python train.py --n_layer=11 --d_model=160 --n_experts=32 --experts_per_token=2 --d_expert=160 --d_shared_expert=0 --activation="gelu" --moe_layers=[0, 2, 4, 6, 8, 10] --router_score="sigmoid" --normalize_top_k=true --routed_scale=1.0 --balance_loss=0.0122 --balance_bias=false --router_cosine_scale=20.0 --init_std_router=0.0146 --lr_router=0.00133 --n_head=8 --n_kv_head=8 --head_dim=32 --vocab_size=2048 --norm="layernorm" --norm_place="pre" --norm_eps=1e-05 --positions="alibi" --qk_norm=false --attn_scale=0.177 --tie_embeddings=true --parallel_block=false --init="normal" --init_std_qkv=0.028 --init_std_o=0.00596 --init_std_up=0.028 --init_std_down=0.00596 --optimizer="muon_variant" --lr=0.00727 --lr_mult_up=1.22 --beta1=0.95 --lr_head=0.00734 --grad_clip=0.5 --warmup_steps=200 --schedule="wsd" --decay_fraction=0.391 --decay_shape="linear" --final_lr_fraction=0.0 --batch_tokens=[65536, 131072, 196608] --seq_len=768 --doc_mask=true --train_tokens=419400000 --steps=3576 --dataset="wikipedia_en"
Below are experts of layer 4 (counted from 0) of a mixture-of-experts language model. Rows are named router (the router's row for the expert), down (a neuron's output weights, with its number) and show model dimensions 0-159. Each number is 128 + 24 x the weight over its row's rms, rounded and kept within 0 to 255.
Before each expert's rows: a language model's description of what the expert responds to. This comes from a sample of Wikipedia text that the model never trained on.

# expert 17
Description: Verb inflection endings
router [118 104 105 158 133 139 156 163 109 119 131 113 170 125  97 163  83 135 142 136  70 122 114 129 148 111 122 153 147 104  95 100 118 138 106 107 131 129 140 184 112 127 139 142 141  90 165 141 121 125 135 137 133 162 129 133 198 172 136 100 171 137 133 144 124 107 138 130 130 130 102 100 160  65 117 139  94 131 155  91 157 157 111 115 126 122 173 110 153 143 194 133 152 138 111 127 115 155  97 145 162 140 144 117 148  97 101 166 101 132 173 116 126 140 110 136 105 131 130 116 106 122 136  78 138  64 118 114 144 130 119 126 160  97 125 126 133 111 112 108 124 112 127  98  85 129 141 112 159 121 101 145 148 136 117 140  89  88 157 123]
down3 [125 133 116 111 153 174  90 126 147 139  98 130 135 124 139 148 119 105 104  97 165 151 135 136  92 134  91 120 111 167 155  91 135 123  93 149 183 121 121 179 138 182 115  93 124 147  92 124  91 157 145 134 124 114 126 119 117 169 134 157  91 152 133 115 137 121 103 113 147 166 120 141 122 139 138 119 142  97 128 138 112  83 109 130 129 140 109 153  82 155 130 108 156 134 125 119 122 137 116 132 146 134 117 155 152 130 131 127 115 163  98 140 123 110 142 128 121 132 142 121 200 132 134 121 154  98 123 113  78 180 176 122 131 141  98  84 150 150 103 128 158 128 191 118 118 135 125 115 105 137 149 135  53 118 106  99  82 101 124 130]
down4 [110 120 108 102  83 104  97 112 150 126 124 145 144 148  71 143 134 121 120 140 103 132 137 156 116 135 125 143 116 151 109 107 101 118 125 132 132 157 113  81 127 142 170 142 156  99 157 136 120 119 108 133 125 136 116 137 130 125 209 146 128 147 138 150 130 134 166 118  92 128 186 126 118 126 136  72 127  97 105  98 148 150 118 125 175 114 140 115 144 118 138 135 144 117 101 131 122 148 114 148  93 111 192 111 111 102 103 137 154 124 101 166  94 114 137 112 159 139 116 135 131 144 133 145 156 125 103 131 109 132 151 166 120 135 133  96 155 103 134 151 140  26 121 103 150 125 147 152 139 175 108 139 105 105 135 123 148 114 182  86]
down5 [103 161  92 155 117 146 177 151 165 140 102 110 159  80 111 148 134 134  67 152 152 147 120 104 125 119 123 118  83 134 100 138 108 159 132  83 145 101 121 118 105 107 143 157  92  95 132 134 100 120 130 101 160 111 133 138  89 125 105 115  86 113 157 137  98 113 120  80 115 184 137 150 146 103 147 157 141 169 106 147 127 116 125 150 122 135 146 115 122  84  91 165 179 107 137 120 139 109 131 126 125 150 117  96 150 143 130 139 124 139 129 110 124 149 118 119 162 124 137 130 129 176 150  82 116 120 115 138 123 128 122 111 160 152 122 120 159 103 184 148 107 178  84 170 112 109 154 172 131 109 162 139 116 129 110 129 117 149 136 111]
down6 [104 106 148 100 120 150 122 104 134  69 122 116 105 174  99  92 120  74 130 145 146 150 123 157 107 174 175 150 130 109 127 149 146 111 151 144 116 100 132 108 157 117 121 171 161 128 108  75 133 113  99 160 161 143 120 107 146 179 148 140 114 102 125 109 149 187 119 159  92 114 159 156 136 127  97 111 141 142 131  98 127 147 108 168 145 176 129 128 135 136 158 110 147 121 127 109 164 155 116 109 127 107 112 102 134 149 137 124 151 114 104 108 114  72 122 125 135  91 116 135 139  98 106  99 118 136 118 113  80 137 138 108 118 137 129 113 112 123 126 187 126 163 137 126 144 115 122 137 155 144 161  80 178 114 126 150 119  90 145 103]
down7 [164  96 134 107 124 153 167 161 142 135  89 199 121 170 120 136 160 168 126 153 153 121  73 139  80  71 144 148 109 146 150 134 112 126 112  87 120 123 118 115 120 106 115 195 137 143 129 144 137 136 140 109 125 133 105 138 148 111 167 118  82 128 102 130 108 109 121 122 113 126 128 118 125 133 130 120 101 147 115 111 139 166 134 172 114 145 119 105 125 134  99 144 120 140 113 124 109 141 104 127 112 122 109 128  93 121 113 138 106 116 120  97 158 113 175 169 105 174 144 158 129 135 141  80 133 141 147 129 144 157 116 120 152 142 141 125 119  65 113 143  62 160 135 185 142 118 113 110 151 107 137 116 105  94 152 152  88 147 119 132]
down8 [132 182 107 129 127 119 133 108 136 118 150 183 179 127 136 124 117 111 135 114 136 132 129 180  82 144  98 133 152 158 100  50 154 127 123 112 133 135  96 127 105 120 166 129  75 143 136 158 130 124 126  68 122 157 131  93 132 120 182 139 119 141  94 170 132 123 128 129 139 117 157 138 162 146 131  83 140 117 137  86 136 121 120 142 169 130 114 132 145 139 120 127 133 141 139 150 149 104 133 111 105 183 126 151 140  83 122 134 164 123 135 166 113 135 145 148 113 150  94 131 105 126 128 143 153 152 103  91 135  94 148 107 120 147 134 118 135 124  57 140 135 126 138 135  80 134 110 105  95 152 119  78 152 129 149  92 104 129 104 122]
down9 [153 136 142 124 104 114  85 108 126 130 115 149 104  86 153 133 114 136 125 101 163 179 144 154 185 137 131 128 120 117  94  99 138 116 121 132 143 103 135 101 143  75 166 123 115 100 112 165 119 109 126 141 103 129 129 152 121  91 155 132 132 121  96 119 115 130 136 132 101 132 154 184 150 107 138 118 135  86 101 127 161 114 121 130 144 148 109 144 114 131 111  72 128 150 133 171 122 182 110 135 165 154 136 141 142 146  99 153 173 117 149 110 110 131 139 156  73 139  96 153  84 165  97 125 100 126 156 119 140 104  95 161 119 132 146 141 161 118 112  90  99 117  99 114 124  92 188 140 108 134  96 137 135 173 126 137 114 136 131 172]
down10 [135 125 120 202  96 131 120 136 140 114 106 150 123 145 105 168 116 115 118 139 117 115 152 135 159 151 115 139 114 148 112 140  99 147 142 145 177  98 136 147 112 114 127 142  81 130 116 150 125 118 111 126 155 156 126 101 144 115 141 137 155 131  99 132 175 152 134 131 114 168 132 114 156 108 135  96 130 134 123 162 126 112 163 121 115 208 158 127 137 137 124 134 187  98 127 157 131 160 122  86 102 139 113 137 137 170  78 130 131 107 136 146 123 112 107 111 133  68 102  83 126 117 136 112 117 162 118 137 120 165 113  81  85  88 134  73 105 147 167 164  91 105 128 103 130 122 163 120  88 105 120  93 128 137 141 127 145 128 110 143]
down11 [109 118 120 171 137 127 135 108 107 116 125 158 101  81 138 127 106 154 135 151 129 165 167 130  89 158 187 150 134 191 146 122 125 133 164 136 110  95 154 152  88 150 106 106 126 110  89  93 107 127 108 112  91 124 122 116 108 134 122  77 125 129 100 175  82 146 134 107 124 147 131 148  88 151 156  97 111 101 114 135 146 132 123 113 134 156 134 128 120 122  92 146 120 113 153 163 119 139 126  92 110 128 109 110 124 121 141 110 119 148 158 134 130 102 128 122 174 155 141  92 152 117 123 129 125 142 102 153 136 124 154 123 137 174 100 168 118 166 165 140 115 168  89 144 143 129 122 128  90 124 191 126 163 113 144 101  96 143  75 148]
down12 [132 108 122 122 152 115  90 104 125  76 172 122  92 170 113  97 119 136 124 117 128 110 123 120 181 110  93 131 134 108 111 146 130  82 110 123 123 115  92 105 115 197 121 190 156 170 136 141 115 145 120 139 162 141 100 109 154 130 102 111 178  92 180 147 106  77 125 183 139 159 118 126 133 140 121 156 137 114 103 105 123 145  79 137  99 119 153 193 123  91 159 121 130 141 148 151 149 137 148 157 175 133 122 126 154 123 150 103 103 164 136 102 140 120 108 133 107 114 129 133  95 126  90 114 128 132 165 121 130 123 181 121 126 114 139 127 140 115 135 146  94 147 109 127 122 123 121 130  99  81 134 158 134 125 137 124 139 123 134 113]
down13 [133 121 145 122 132 140 149 124 104  97 102 116 141 150 139 130 131 146 128 123 132  87 138 117 143  99 165 112 142 126 190 142 154  72  95 150  97 127 157 156 140 135 106 142 122  98 139 130 132 141 155 153 114 158 157 120 114 145  75 111 152 156 119 120 146  94 147 141  93 109  97 160 149 161 107  90 153  82 144 140  97 120 119 144 104 153 146 151 169 134 148 118 153 133 181 110 133 127 125  93 102 145 125 132  98  91 132 145  94 133 104 119 175  53 133 130 141 139 107 117 117 116 137 154 130 158 128 119 134 136 137 170  97 161 111 141  67 120 132  94 108 123 123 117  95 114 172 101 108 162 135 130 116 172  98 142  94 133 161 100]
down14 [131 153  92 156 137 139 125 153 119 107 142 149 156 103 118  91 133 140 159 119 114  99 123 168 153 136 129 109  96 112 139  82 123 126 136 156 113 133 143 109 107 103 126 167 113 116 126 166 125 146 133 165 100 170 104 142 117 122  88 120 146  97  96 131 120 125 158 138 135 110 102 158 174 124 103 140 124 125  89 157 123 147 126 207 112 127 112  90 154 117 113 144 109  88 145 131 155 149 105 101  93 141 107 101  66  99 142 122 149 163 179  65 114 141  98 141 159 118 125 133 112 125 149 101 139 126 119 126 110 130 128 135 162 123 143  92 149 134 152 151 112 117 104 157  88 146 171 193 125 151 131 124 154  96 108 137 143 135 110 120]
down15 [ 95 112 149 134 141 123 121  95 105 146 132 100 123 140 110 114 137 111 123 167  80 153 120  86 162 119  98  96 121 147 147 150 110 131 124 145 125 145 139 141 134 142 115 147 141 129  96 131 120 115 139 109 149 137 182 157 165 149 112 143 111 140 147 130 126 168 107 100 127 108  95 136 138 129  66 145 142  98 142 147 151 109 134 149 143 112 149  90 174 149 109 133  97 137 154 126  81 142 116 135 139 132 129 146 153 129  91 117 153  57 113 150 166 126 170 163 125 125 110  84 155 115 140 171 103 156  93 161 133 150 165 169 109 119  79 197 128 114 115  98 126 119 140 143 128 120 142 112  72  79 106 120 131 116 130 156 138 133 118 116]
down16 [128 132 114 118 104  96  98 119 111 139 108 176 105  94  94 107 114 149 148 141  85 106 131 132 132 158 150 165 174 133 115 156 159 132 133 132  72 132 137 135 147 132  76  85 135  98 129 169 146  84 169 131 112 162 121  70 123 129 140 143  97 104 145 130 108  89 113 144 118 144 117 104 139 113 163  95 142 146 138 137 122 115 129 152 104 121 110 155 159 138 122 112 111 163 128 141 132 141 143 152 107 114 166 134 151 108 141 106 133 133 117 145  49 144 124 121 146 142 117 150 104  92 143 146 109 151 157 163 185 145  97 114 107 127 132 138 106 113 140 141 130 176 137  92 137 138 137 109 142 188 132 137 118  94 142 113 166  86 135 102]
down17 [174  91 172 147 142 115 151 163 117 139 135 151 107 106 101 151 129 118  95 157 110 159 146 162 144 153 120  92 102 142  84 165 163 103 188 155 129 143 123 149 123 135  56 132 107 146 100 111 123  98  93 137 102 113 135 127 108 133 120 165 154 122 119 188 142 152  98 184 118 133 147 146 119 135 144 163 120 118 163 147 150  95 147  98  88 116 131 145 108 123  92 139 133 137 110  96  80 134  79 125  98 111 134 138 160 151 140 123 127 129 110 125 145 123 110  92 125 128 116 175 123 108 109 165 121 120 134 120 114 102 130 104  73  99 163 130 130 101 121 114 147  97 135 139 180 138  97 124 135 140 134 141 117 122 158 124 131 129 141 113]
down18 [110 104 146 127 138  98 133 122 154 107 136 148 122 142  97 125 129 166 161  87 126 130 146 121 140  98 122 120  75 136 142 133 115 104 154 161 133 111 128 121 130 165 148 102 102 120  82 118  85 145 141 147 136 107 141 147  97 134 147 129 165 114 117 107 143 151  92 119  98  99 105 108 136 135 154 121  73 137 104 159 115 140 198 143 148 114 151 153 114 141 151 160 122 153 116 173 142 147 131 121 118  86 178 141 157 135 168 146  99 148 141 126 115 147  71  90 125 122 125 141 107 121 130 152 106 165 147 146 111 146  91 113 117  73  87 130  94 100 131 153 120 125 142 158 176 115 108 128 151  80 157 160 132 113 160 116  95 106 119 152]
down19 [137 137 114  87 119 129 142 111 137 101  92 132 147 130 101 129 140 173 104 150 135 121 122 158 109 151 116  92 103 104 112 148 128  96 153 121 144 118 112 125 147 123 131 125 154  87 122 137 130 145 135 140 113 132 115 102 131 112 129 104 125 116 125  95  94 117 130 139  86 128  94 115 114 158 183 102 176 140 122 140 140 116 123 158 128 174 105 130  70 143 136  88 110  99 130 130 122 137 121 156 125 144 131 103 141 156 156 120 181 152  94  99 137 146 113 140 135 112 165 114 187  73  97 107 136 142 112 126 140 167 173 122 155 122  92 170 126 135 164 151  95 124  86 118 136 173 106 133 157 139 122 145 138 160 187 150 125 149  59 118]
down20 [106 107 142 143 113 174 143 176 108 162 128 136  82 133 123 155 147 162 146 125 101 137 146 124  78  99 137 127 167 142 159 107 117 163 119 167 123  87 110 143 100 112 127  79 142 109 163  90 155 113  87  96 138 153 142 147 112 119 108  84  83 141 159 123  87 120 156 111 134 178 150  94 117 141 118 146 141 140 149 140 147 186 125 131 105 149 123 126 105 133  84 141 159 155 155 161 147 167 151 118 137  98 119  88 120 121  80 123 163 112 136 121 151 117 124 156 137 120 119 117 134 123 136  80 106 134 159 116  89  85 137 116 107 107 109 129  87 112 156 121 119 159 161 121 143 131 143 148 135 104 114 164 145 117 123 127 137 122  88 126]
down21 [ 87 131 175 127 125 129  84  97  85 154 132 147 166 109 145 103 106 106 120 119 120 151 124 114 104 139 141 110 140 151 122  98 118  95  77  85 122 164 122 102 123 119 145 144 140 115 163 130 134 150 130 172 158 118 128 109 110 138 113 102 103 117 149 151 139 107 118 158 172 124 118 114 124 164 138 162 107 123 136 158 136 120  64 167 124 126 133 138 103 110 135 125 127 166  86 121  78 108 109 117 113 136 127 164  97 128 132 138  81  80 132 164 135 162 117 106 125 101 117 117 155 151  81 101 139 124 120 145 159 183 128 129 128 181 130 124 166 123 116 107 147 178 181 136 115 122 104 150 144  97 150 164 154 131 142 129 100 134 132 150]